From a checkpoint of a small mixture-of-experts model trained on Wikipedia: 5429 steps.
Below are experts of layer 5 (counted from 0) of a mixture-of-experts language model. Rows are named router (the router's row for the expert), gate (a neuron's input weights, with its number), up (a neuron's input weights, with its number), down (a neuron's output weights, with its number) and show model dimensions 128-191. Each number is 500 + 25 x the weight over its row's rms, rounded and kept within 0 to 999. Numbers have three digits each.
Before each expert's rows: a language model's description of what the expert responds to. This comes from a sample of Wikipedia text that the model never trained on.

# expert 7
It responds to: Heading markers and contrasts. Section heading equals signs (==, ===), contrast words like but, however, and word pieces starting headings or table-row names.
router:480471524539515495531512494523532467496466518527483493517468526516502499489529476502530454467485492495538475542496501456521491496499508540485553576497506505549439461480524479482505493459468490
gate0:486535513496500483486532533498458446516467497506429511511541470472490511497515469517447516498499487522522519527467492448486528510474522462476508517525532512479524497516495493494536487491481493
up0:475490480449467495533507435522516497454527543541479450516488507517466467504482528508481498482479537571506481485503461488486472480534497496475493500506508512473495470566499502534473498481498504
down0:468490488536518488460527512552512485508489486439559516512516513506495471517488517518558495477505538469477484466517487527533512544525543481503517472519506511500507508530485462503515498450494420
gate1:503525488481527475503571491501524510539515479462520502502504531505469495512505503524534502500474544470506504479522500491471510485488460450499518478458499488509481553500504493482536517539477514
up1:453485517477522476529484460489475513512465452534463541531492470511521488510507494535485524505485485493514531449515495518535501522483453519502448473482526469451490461449562503483530525483491514
down1:496553473487529514518478533463519530515557544515478511481537524499491482465479473505497488481524496542479520507499497464524488494475508505499477493502522515511515463486475458448515527505450498
gate2:510477502499481499435481472507465489524533531514529497497504512475479553512505491510503463461479515495501504503525499534486465475510511498501473521482474491475517510460493476513555472508475465
up2:481508486498491524536515498503521498508474518485519498498480511489495537491471484525493540529465449505484537500499579536513527520564514532505503508479484501519478432505530529509494492517497502
down2:541508483541482515472499516476514512516496504508489496526497534480502523490498555485494501515477509520495522462487476502530487493538511524525500515530505471503513520508514482510470482495493500
gate3:524498488509433503523529498507484500512519475524497497478472484520476532507494436508512481506482486481481469494486495545528538529472488447486497486504490487503525479494516475458543496509503494
up3:458494509512523505522501509506549533481488466507516528493489471484537509500546480469520519555518547529515508481511509509521535514490489485473473518498483487460490514494524476500501485462472459
down3:490487508504527477506530514449529506473473415505502489524548465514509469526532478502509452498498511509527492467455524481468554488526540522561532459524550478505545479483479498511503496517495486
gate4:501489456499449529499464517525493482473523521490494472518508486525466490496459502493481491481552496539454520540502481514523480488523484491460519525515478513481468462515496524430547475520492474
up4:502535526426512501462507523528521497513523488515505515501517504502455514526529510504513503529497474505489444467505476545494513493490471478498497498483459465485503506487479497520510540484507497
down4:502521562486526550490456514470481521490493512489497496499527475498528484477489506493485486503494502461429504536503511515539475484492518542508484546512498505513491505479474516505513459465513488
gate5:513482481524493479560522508518508495463487493494475526518480461509446500525561552505515469555514481515455519475487522439516465524480464513513488490486505487512509433516492497526470477496523479
up5:463457520513494499482486512481502537492549485519518473541476508522453512508486472491515536512545479494501506514458468477558488487402510512541506530499481473526450510451478474494530562501478494
down5:519494448500528517560494492507494457515517473484506456519499534497489515510525456499495525496519496513508530425526495504487479475469487501442505512489508504524510474497458479490530485527520521
gate6:556505474506520559462519485518491514501518464535493567489501457543479530508482512507503494556492498501499497487524497473501494509483533483511493478518457499489535499524484512454534494482433509
up6:511515483517467517451502466511447497499536505507500476473512485496514534469509505494483528479479588491512550476548494526475514532488484507482513512509539500497529516484509503566462465449470555
down6:500469494492511492478483469490515481532504482526486483495526496502516518445478528511540479530489542493541471494519492519465465486483473459481495458460475454490441497494458500475523527505478514
gate7:563491516497499489426513515484537482527535492498519494507482485501481518523479558492454465508521498505539501517501483521502512504465437505495483500539469504528529520475491514523469431495488522
up7:518514510472491491482500526521475488465490540482507499498465489520536489526451502521497501511508485480553559493531456519492477537540497514527499499492473460492558502498482527473522516510497507
down7:497505540456533489510478478480447527507495519511485498538502516484561484487517484492475489515501484538508512488522491497495525522516479538484514518546463490486493503479516491521480507450492469
gate8:475494536482454521471457491521499525521498488493517487492480545512452472485471528507530484528504550502542506503463531494481494533503538481492514499542501497487480467500503480509498491455507517
up8:539495516500515506549486514520455507517496498525482485517476503497534524513536489500542518484483501466463494508473480478516519484522515510492510513486512489452481524515487497492489523518522488
down8:469528472487530499523540476514470542479547458474513501516545478508466493539438498525548490544459499542528524549475507531464539497511509504493486476494496512499508514454500499486495522497517529
gate9:485510469486491491449539519492500505508515521523480519454445463504506487501444514497460464506512531471529545533492497504490525472524545498500516512434491511489493512505482514487498477528503456
up9:502510464511508534527568523517458469458450463487492518484480503524499501482525516501461476534506467503481492530527544526512510522466529474519510508511511499547472481516453531512541509521473481
down9:461537514508486498554487478492509510536498455551522505512477495483438529482470523508509476481490495487442496537519556526470479515526509438456533441498471486508493518510520493465477506464541513
gate10:503522503451493479525523471506535554545496487489487488494445505526500521523476452546554504544488504513518468488540518450514491520502439493504492490473489518494482501485494524497518495485481518
up10:500516485502492480520511524501486495517464439497482427550511531505470509499489496520478494508516507501513486484505510515494531512475548498490501517464484489518502551519513501519472475480494545
down10:491524469525487473491467476505500471459469493511469464512513508440480493538528496473475474517521517462505496508500497500549495494500493495462501498488538493510551495519534487562473515518490507
gate11:478469460504496508550500505516497509577465438479485499529499510530532475509490478493460504502511493495493497485469506477486507527508521574470486476487491509501462518499506493506499528488462526
up11:525493524507499511464443509506519518526504464475526470498494532505517534459504505485514463489530537507503496486507558486492529452539507459454479491498506522496507504467470447487521515508459509
down11:528471515498480492487453500488502487491465551491489530488497472537517465500492486478499516519481477458472522514514475495562541491486490495510518504464500512500497514539489529501462534520529465
gate12:502472456492519493466485550444539504480500489492493525487512523509510487491506497527500510487513480499496503489519491467490537521512519505546538496473508510531498543483467484473509493538523547
up12:516469523495505488493525480464452517526462499516514464515473520472549538479513517486478479484456491475547491538532514508520530512489448476486479517504497490498507461470501486529488521524522496
down12:475530473465476516546498500520482503497508456506552502531497514508457543539473483529538546531485521455528498492476501506476497503467478484478535514506538535514541525526493491489552492535507461
gate13:527500501512492485497481492496499502490503524511510470509482479498517494475515493541564515481520482483460503520469523492523534478538464484503516522503495512532482483513524508497472489476487480
up13:499496528480443487507504467489498473504545524475503465482529428482491502426507538493490497513502514491485491500526524568475532488509525462502482491480467536443507526490507509455489498523504504
down13:493508451507479503470486472497477455513527522475499545519532528458470496504488471527500518513488522560518474493460474541470507493541541483517554481531501498496503506461519537508511497492522525
gate14:475482521501531505520484462519525493531520518486482488484490519523492509468527523484533500541494519499545493521519496548496460514515475521513472535525551508513475482463506511516451526498482492
up14:533534501476494470505495471525501473499476522522446513498468523523513499519495470515515485469507464507478498500509468480498497481472511516502486485511491497502526530462473506504464522539519480
down14:491555501502512467489447468452493508488524506504477503507486491496502469484465490500494547516466458563469525505495448457480518466425542439465520481521492520544483489527516513462481451487532500
gate15:516494497488513474470460509494521492547505479490461455481486510493486543495470482516526522478577438493551502475561517498497537511537486503499499498493511471494526479494496522452515502502518547
up15:472500487522496496529500529497485551516489473509504532528515490502542514517521481512532539493503473475486536463513534465468504433554486494541483473518465530482507503452456502495484489490487500
down15:525493527499484487472538491545478511532528540473515463500515489510503495516518498493506483465478533498494518516540492478492526513525534479534494491514542473460482517501507497534455495490507493
gate16:523477532485486490502535469503497532506506484499515524541517480464535511534509535512478507531515495491495524503491513506530501489479538488527536496506533486507570518469520516484462496526514515
up16:495511497510502504500508462508533503483468493523497471451470504494471525468561490473483499497502559507484495499437524499457473515485539487466499506515502500516531477475501475493495463537513493
down16:511499484481498514497551499470440491493467479497507470543528441486504490523502498470473478496485497508534456496551499505541486527507505513536520497520517497542533499474505503496541506507496492
gate17:472510526482507502499486538512504518541496519514503470519507475436503552511463489528502511502511491515487508465504505494485516540512474511471484497514490501576502510528491502507518494522480535
up17:485506507486504457516549483479496483510480473513505519458495543505520489480487483491487500493509469487505500483527540486474493527476488496486477542526552531524502489498524508509423432496481506
down17:474492524492506496500457503475471505513513495491507522467506470491527458521495525519502489508468446480410513555496498526515481490511487493481518483534473520498487512519540461487505495521496484
gate18:481499459502475481514482534501541514508472496496443490485526509517489500541445462487539463479524484485496503529462478509497508501526496493489472480515458547504505498511491493503498486440475509
up18:500462494532489503523501492490513508495514527560542522504489480501468525477458459488559455550452493560496499497491504531539453529494509572479507474494524495525502511522475491467502475510532485
down18:529542527475463522508496503435522520471519524472529471516434435499497479520478521528486478511489540548500522526493490471486494506510510469471516508517549527502495506500468497488497484521496485
gate19:480462515519534511504512464469483481452542482483486467503487446524467485496513511510541473494562482479505487498498518529500476515459480544556555504507500493542461449496517500442504454505524502
up19:521543451462464517487486472505501463498497524533517538526507477505496520503553465471491499525567514490497482517496527528556495487483521476556525515505471491458487532486463512476505469486517454
down19:476498481455520488491519521490466472517491496531464497479518476504468470472479538525499530520498535520474489455527460488482525480487537492465478508510539539476472471495508478524504446479460522
gate20:522508521456481518524526506498493493496507510492501495523456502499479500526478555487520489509530551497474477505486423498527493471492479502469530480511482515511460525507526493521514482477531524
up20:519538448514528533459462524502485520458507528550521492517455503493484506502501502499513514511510526488449493524511483510511511477512484494475514490495540510527437517492489496549522560461511471
down20:483483489484462452482485541495488492525497488488516517506514442494520462463484469514514491517458531492499501469549511457504475535515519508507528522499522499502447483520514496501491475441494514
gate21:467505502523520495501486522546497486531488515509515504503544515509504495512469487512503515505446506497543463493477526534487549518485524492541477522529489499508503547531504503492472460470487533
up21:486487494523492470497501539482479526446532503569481507517460486454487511505509472497501552503477487487465457476510482482511512558458498499509470525510506508476533506472497474505491495487476481
down21:475563511474502476485480486512531533494508545549491448485489525530475445465553521482513480516511533480465451486510513489505467516482513516505546506494472466485517483511506497504502478520512495
gate22:536520542467507464478472475510464473514518499543500510468521506485511526509434442506511549511490522507505469503536507517502519489527490498517512492477501477471545500479479493486519525504487494
up22:508483559539483478503505487547480533514526460538476496518503497555487442485509478481478500463503517569494500487484537482506493491464522521448538509466536494504500482520520476481529515536509468
down22:517475490519528512504532499482505518464467475527493520527484526474525538494529481484496502517512466496505547520504503537486488541512506467481495547506489501525509496494507484519486507496515518
gate23:480456494525538478509502444501535452484465493513479507506520477529538495527462492503524473494520519483492476528514477525507506517551519498464494485507531517520489523509495504525497474518443525
up23:484451531546522491484507495516516522480467498479487506516510484512536534504472478521484469512460466508477515510497540484529504491564488491506484529492475561489510484494489466485457501545491489
down23:503467509510463475466462480470540486475501477497488489548534524454484516475479494485494479461520525489496515511499476464495535480532469475520510501503494448474532492513452511513474493475485487
gate24:498515515506461494501559494494510526492484464472443467474511462479539501508501527519452540540475499484498508511466564515520540550500465522468488503490516493532502508519518469527488462528507520
up24:479486528471455507471490501498552485518457529501520486509512510471491504547501503451470459568520497523514510523539510516523505499515519509539495500473528535521507548519527488466513518534512491
down24:480510491494453457494528538516547529463521500485520544513505511515504497503462493504489505448503457485517533496486465522534480477516500442480526475507492537531506462438491508478487515492489523
gate25:493492483454521512511465479510433489460476553508512487544509492498502477487518459476482499495488496494510451537529470515517475495493532489476501494489496521508524475502519482507540504505510434
up25:474500478530496450500463487491479494473492508505514499521488503502518531522613478544500527487480536509545519500519483491529492508512512493496508506526521507476519483496512496473516507487496473
down25:476530483508498534512485505509545518434500491523489497501488509524481533496481486492516552490491496477540479498472452500494531505491473536506509489438490497513537502507483515516550494467479524
gate26:505493521464494532456512484511483467500503494521467516510485473464506529464485507522523501505496506479485530526479489445528510440492471533462523513514494482494458523515473490487522431498487526
up26:507575467513473468515498553492507511473532506507539561485507502529513505483521515514484467479487525501483459479500471513487533469498479514500499494457506508487488505534451547480494520536529438
down26:462482465516492499511511529505472512502503471477495529555484472514463503477511499498503504483492497502492460532515441531515527512503508499558481476484520499508479503499471532439484515515499507
gate27:512497484471485471511515438519536491486494537554488488482526486460481490523495516530503461508533511489486512493504474498518503486476483473537528467510529495468480502518555506517469514497509466
up27:523476469516499519500502525529488507464449461507496484514561461497491471438496531486484525508523524498498499469489486511500473534504488522482489511520500508507564540499472518485510491526529501
down27:515495502484487494514497474515481553500519495477505525523508473515500471475514517472530475472510441525485523560458487483551516489534492507535502529516491477491475516488526491455499483479484500
gate28:529512498568495473470476533468493455457517511509548485490486513498481495471532479513478487475492522456467457483523438427510481496544537530524503537484514473500510507523470502534555460479500479
up28:558503489496528478485472469506517554513494451502529480490458497544481477552522548497526470493531486528482526483482539458522475473481567512532500503470494522542502456530511466523496472496511508
down28:511474482467539510484487508491531503472509480507514489474508485504578497525481455525483511501453491493503471547498515483479475488530509478475470485514518488551484504501529535462511502556488482
gate29:506515480441478450482525482458526486473487488491443518517448497490517555525494576516532503499516503485476573492533456519471478546476548466489489457483523517557502526486515481484468505513448474
up29:470523511492535512517441504486452512482500479491486486505515426461477549492485474492521569493490513517518493508488504483480505496482478486510512511571519472455484502532486559518513520524511496
down29:492494501503451489479463515456459513485501478486502482487503519442506543477483474458441512536530499544447476464517460460544539487494484477522485457490499493485509488517505460557523502460505507
gate30:517509488496510489522480534524538548509556496492537529518532505504504493520507486530486507496474451470533491491450479453502525515553472512528508540474461526500475542471505525464526508544499445
up30:540506556533446466513482534465529509506491545440464510484501518458506480534461490468518493482440517470511504499495467509498522495494466524497528495493524523514507505505505537527516575500497462
down30:477502522460528533491519502498497487472511526496492505507499467457489486466465505480489481455483502525526512527507527514492477493518515456471507522472492476482542523504512502529470477512531530
gate31:465491578524540505533460484539537528508471506486512477503513481504503549486496490531502509485531493519510477520525513483489509493517442531507497531438479505521493489514474494511506506495486490
up31:503495495461515469434463517493483479511491530513494529515437510521519505524488552509506494473488489492462506513485475521510490552474492454442524491486497478462508515559493477483482506495485507
down31:502487495485533487489509511499478504501518513487536516464510508462497414500436540481476509504469445502441527459472449462531512520477526510499470476476518541517529477479488511531489457542504455
gate32:506536449536466442490521476484472445488468484503509525486518452507509541530509490506456576498491453478540510494511470577484460514504488532487485485509515456516472501482521490496520539468449485
up32:465540457541502526496535503528507504487532531516489507480508510463499493514505458507554539530531503508538503524516512490516485524493505473497471530483482513477520415494508530486512526465489501
down32:514493475506502500512503483521509546483543469489477532498483525504492500527488484502546497526516501469506545502478519468456514492475486520500544475497518458507506456541542538481473523449508533